config = dict(
    num_hidden_layers=16,
    hidden_size=256,
    n_experts=32,
    experts_per_token=2,
    d_expert=64,
    d_shared_expert=256,
    hidden_act='geglu',
    moe_layers=[2, 3, 4, 5, 6, 7, 8, 9, 10, 11, 12, 13, 14, 15],
    router_score='softmax',
    normalize_top_k=True,
    routed_scale=1.0,
    balance_loss=0.00271,
    balance_bias=False,
    router_z_loss=0.0001,
    n_groups=8,
    groups_per_token=2,
    init_std_router=0.00689,
    lr_router=0.00174,
    num_attention_heads=2,
    num_key_value_heads=1,
    head_dim=128,
    vocab_size=6344,
    norm='layernorm',
    norm_place='peri',
    norm_eps=1e-05,
    positions='rope',
    rope_theta=10000.0,
    rope_fraction=0.5,
    qk_norm=False,
    attn_scale=0.0884,
    tie_word_embeddings=True,
    parallel_block=False,
    extras=['capped logits'],
    init='normal',
    init_std_qkv=0.0307,
    init_std_o=0.00542,
    init_std_up=0.0307,
    init_std_down=0.00313,
    optimizer='soap_variant',
    learning_rate=0.00238,
    lr_mult_o=0.805,
    beta1=0.95,
    beta2=0.99,
    lr_head=0.00909,
    max_grad_norm=1.0,
    warmup_steps=200,
    schedule='wsd',
    decay_fraction=1.0,
    decay_shape='linear',
    final_lr_fraction=0.05,
    batch_tokens=65536,
    max_seq_len=256,
    doc_mask=True,
    train_tokens=250100000,
    max_steps=3817,
    dataset='wikipedia_en',
)
Below are experts of layer 3 (counted from 0) of a mixture-of-experts language model. Rows are named gate (a neuron's input weights, with its number), up (a neuron's input weights, with its number) and show model dimensions 0-255. Each number is 50 + 12 x the weight over its row's rms, rounded and kept within 0 to 99.
Before each expert's rows: "mostly gets" lists some tokens that are sent to it at least half of the time. This comes from a sample of Wikipedia text that the model never trained on.

# expert 30
mostly gets: " al", " San", " Pal", " Kh", " Roman", " village"
gate0:60 65 59 39 67 58 57 73 52 52 39 33 48 53 53 58 39 61 48 35 53 46 57 43 49 59 20 63 39 31 58 41 36 49 94 39 45 49 38 41 39 44 50 68 50 69 49 57 54 60 46 40 63 49 75 72 52 35 43 49 47 43 49 37 55 54 38 42 61 59 27 63 43 76 37 43 44 56 61 63 41 62 63 57 59 63 53 55 51 36 63 58 41 67 32 79 47 52 56 42 51 45 61 56 40 52 44 55 49 55 48 28 77 70 68 69 65 64 54 39 46 47 69 65 33 24 57 36 63 39 60 27 23 49 45 48 59 41 53 58 52 33 40 44 41 61 52 39 58 60 46 43 44 46 53 54 62 51 47 67 53 42 45 73 72 60 55 63 55 49 55 45 59 53 51 45 60 50 47 55 50 57 76 40 32 39 51 37 59 22 41 49 39 42 48 57 57 72 49 58 60 26 58 27 44 54 44 27 45 66 46 50 34 53 54 50 33 62 45 60 53 37 52 56 56 47 54 52 51 40 40 55 57 36 43 62 49 37 51 56 50 49 58 22 56 58 72 49 24 22 33 37 65 43 60 27
up0:54 39 44 53 62 50 62 66 39 54 46 31 46 49 50 74 40 66 57 38 55 51 51 45 48 51 40 62 44 50 54 30 37 51 72 44 52 63 45 16 14 41 55 48 45 51 62 54 57 63 45 45 67 41 46 81 28 50 52 38 39 53 40 26 47 45 47 37 60 50 36 62 56 71 47 26 42 44 68 62 29 48 58 45 60 61 24 62 61 49 65 59 45 64 31 57 31 53 45 56 58 53 55 54 58 43 45 50 38 56 66 28 72 39 75 52 59 38 55 47 41 40 61 65 44 32 54 46 61 56 62 62 28 43 47 60 71 44 49 52 40 44 55 46 46 47 63 38 43 60 37 42 59 36 51 70 61 62 47 56 39 70 48 61 80 61 63 53 66 46 59 55 47 40 66 48 58 50 48 53 67 62 60 43 36 40 41 31 62 38 45 36 46 54 26 60 51 83 54 55 35 14 55 43 44 41 49 43 30 43 67 40 48 46 34 51 33 54 58 58 54 37 54 65 24 45 51 43 54 47 66 41 51 39 56 43 66 48 60 59 45 54 51 37 56 46 67 39 38 36 39 24 42 30 58 31

# expert 22
mostly gets: "-", " Sc", "St", " Gl", "Pro", "W"
gate0:43 52 54 54 62 50 27 49 54 27 47 71 48 31 67 48 46 47 48 51 46 53 55 46 55 47 29 42 59 20 52 35 58 47 47 49 49 51 54 49 67 42 40 45 39 31 57 58 47 46 61 46 36 49 45 64 41 48 31 53 32 37 45 63 53 29 52 49 65 71 70 59 23 55 49 47 46 43 22 41 70 37 61 41 50 80 38 60 61 55 81 35 60 32 59 32 36 53 44 59 40 44 48 57 36 49 51 69 49 52 63 52 56 61 67 53 78 64 57 66 45 31 48 63 61 61 59 43 52 51 42 47 42 67 45 63 70 41 69 23 74 43 59 53 57 48 41 52 47 45 39 48 73 69 43 59 56 52 43 54 27 41 47 30 59 40 36 34 59 41 25 41 55 42 57 22 48 59 47 42 53 47 43 36 48 46 73 54 44 39 40 67 53 48 44 44 45 48 33 60 64 64 73 31 52 55 43 29 67 63 40 52 66 43 40 43 42 45 57 58 58 60 59 46 44 35 51 59 56 37 65 51 39 31 56 45 53 68 52 44 40 61 29 63 70 80 28 53 39 65 46 76 51 47 51 55
up0:37 59 77 74 69 48 43 42 33 65 74 68 42 66 73 43 64 61 52 39 40 52 55 50 56 53 50 45 43 62 39 43 45 61 51 55 61 41 45 38 69 39 45 67 59 50 49 39 52 51 49 39 48 36 36 57 26 24 56 49 61 49 54 49 50 50 53 64 62 57 49 52 53 68 58 49 70 31 27 39 62 40 59 47 47 58 52 56 41 56 34 15 61 45 57 52 28 42 44 50 58 53 33 36 53 53 39 57 38 61 46 53 52 51 52 40 71 56 44 65 32 53 61 50 58 55 51 51 49 22 38 60 61 43 36 91 52 45 72 31 46 70 52 40 53 37 46 37 34 31 49 51 62 54 53 53 59 48 36 29 32 52 60 48 51 20 38 57 54 38 41 45 61 36 58 41 52 60 57 37 18 40 81 38 51 40 60 62 51 74 61 49 56 41 64 41 41 33 40 37 47 63 48 41 49 54 17 45 46 49 51 35 62 47 40 59 61 38 50 48 51 54 48 48 53 59 53 58 74 74 53 59 47 40 60 51 26 60 42 49 24 52 34 80 44 59 39 60 48 35 47 55 56 47 41 54

# expert 2
mostly gets: " %", " term", " Genus", " ·", " genus", " town"
gate0:41 53 55 63 26 53 55 62 60 48 59 29 67 43 67 76 51 52 55 48 33 51 64 46 58 43 47 57 57 37 72 54 53 36 34 47 71 46 45 48 56 64 21 60 46 62 56 63 29 70 50 40 57 43 54 69 42 68 55 55 60 48 34 70 34 44 63 59 55 50 34 55 54 53 55 53 44 67 43 59 58 39 41 54 50 17 39 51 27 41 41 31 38 81 36 66 44 47 45 54 36 41 43 33 47 50 62 47 42 53 33 47 37 64 63 52 43 47 53 47 58 63 56 38 44 24 39 60 48 48 33 47 51 33 30 53 55 59 64 30 15 57 27 48 42 61 40 82 43 46 49 49 60 56 47 52 86 39 34 46 73 46 25 37 47 47 39 43 44 72 41 42 49 56 50 24 56 63 57 39 44 47 51 72 40 52 38 47 69 47 63 49 31 51 50 38 53 55 66 52 64 54 54 55 36 51 57 34 63 51 58 49 52 44 36 23 43 55 50 55 57 47 47 58 68 46 65 27 39 44 51 44 43 52 51 37 46 53 60 51 37 52 42 58 45 62 58 71 34 56 81 31 40 50 37 54
up0:42 66 50 39 36 47 66 48 53 65 70 48 59 46 77 63 44 58 26 55 37 48 49 56 47 34 59 44 37 53 39 53 49 67 38 50 49 54 53 48 63 65 58 72 33 50 51 60 57 53 55 49 41 55 37 55 48 43 60 61 48 45 31 59 45 33 54 39 47 77 45 60 56 34 53 39 62 62 34 58 43 48 47 50 71 68 52 57 58 37 63 49 69 44 63 38 43 53 48 69 42 38 61 68 51 52 45 18 20 55 36 52 23 70 72 54 34 52 45 78 36 55 46 47 52 49 72 46 37 49 35 63 54 65 67 45 37 65 59 44 74 59 60 52 47 15 29 46 62 20 47 51 54 49 50 62 61 46 49 43 54 52 44 55 33 40 39 43 47 52 51 42 31 62 59 51 47 41 29 29 82 33 66 67 58 80 43 60 52 36 57 63 47 53 44 43 23 49 58 67 55 51 57 45 49 54 45 51 73 43 62 46 71 45 60 58 44 64 43 53 31 30 51 29 58 46 62 36 59 46 43 52 40 44 49 56 19 36 66 54 37 57 50 64 43 47 44 55 36 59 63 43 37 49 49 57

# expert 29
mostly gets: " \"", " out", " o", " '", "====", " opp"
gate0:53 52 61 62 62 41 50 69 56 74 55 41 40 56 82 68 37 37 53 44 42 57 43 56 46 46 56 41 38 34 50 67 42 60 72 55 48 68 41 41 56 50 52 53 54 46 37 59 42 54 50 50 36 50 55 69 39 32 36 50 32 23 40 47 62 60 27 80 33 59 43 67 50 49 41 50 51 51 53 66 46 55 41 60 69 43 71 38 44 55 38 53 58 47 80 66 40 61 56 29 63 57 61 51 46 81 39 27 33 33 50 40 51 52 62 59 53 63 36 48 67 76 40 70 57 51 38 50 59 54 60 46 33 29 73 47 43 39 47 41 32 47 44 32 38 50 63 68 77 44 41 35 54 68 49 43 54 59 65 34 69 52 54 55 66 47 56 67 65 40 34 68 41 55 51 51 61 45 47 63 57 31 52 51 64 36 40 52 53 62 47 58 50 49 52 39 39 67 64 60 49 56 37 46 59 36 58 32 46 60 58 48 34 35 56 60 38 66 37 35 60 56 45 31 52 31 45 51 21 25 50 52 63 42 46 64 45 38 34 47 40 66 50 35 60 54 34 34 50 28 60 51 55 65 41 56
up0:44 37 65 45 51 54 77 28 55 45 73 49 45 34 47 63 56 53 45 52 63 56 62 29 53 37 55 60 50 38 41 44 63 35 38 72 53 52 56 54 44 67 31 56 51 49 48 49 44 53 53 76 46 39 45 23 56 55 46 53 35 39 54 71 55 25 66 42 54 61 25 48 54 60 38 36 46 56 65 29 58 31 51 30 52 63 50 72 36 38 56 22 46 54 58 30 28 72 46 56 46 59 43 37 54 43 56 53 42 51 70 57 57 47 47 48 54 37 44 49 41 68 73 73 66 63 50 29 44 32 64 63 66 63 51 49 48 53 49 65 44 37 38 46 54 33 31 58 21 61 49 42 35 42 42 50 66 54 39 48 33 35 54 32 58 55 47 29 50 50 72 43 47 51 57 37 48 60 60 47 49 65 49 41 39 74 38 55 52 36 57 29 45 40 52 40 47 47 49 37 55 62 38 33 26 51 53 48 36 39 53 47 61 44 56 52 58 51 37 55 36 33 63 57 68 65 32 63 65 45 41 53 49 29 45 28 54 71 54 39 40 61 66 40 50 34 51 60 34 88 54 62 49 38 47 35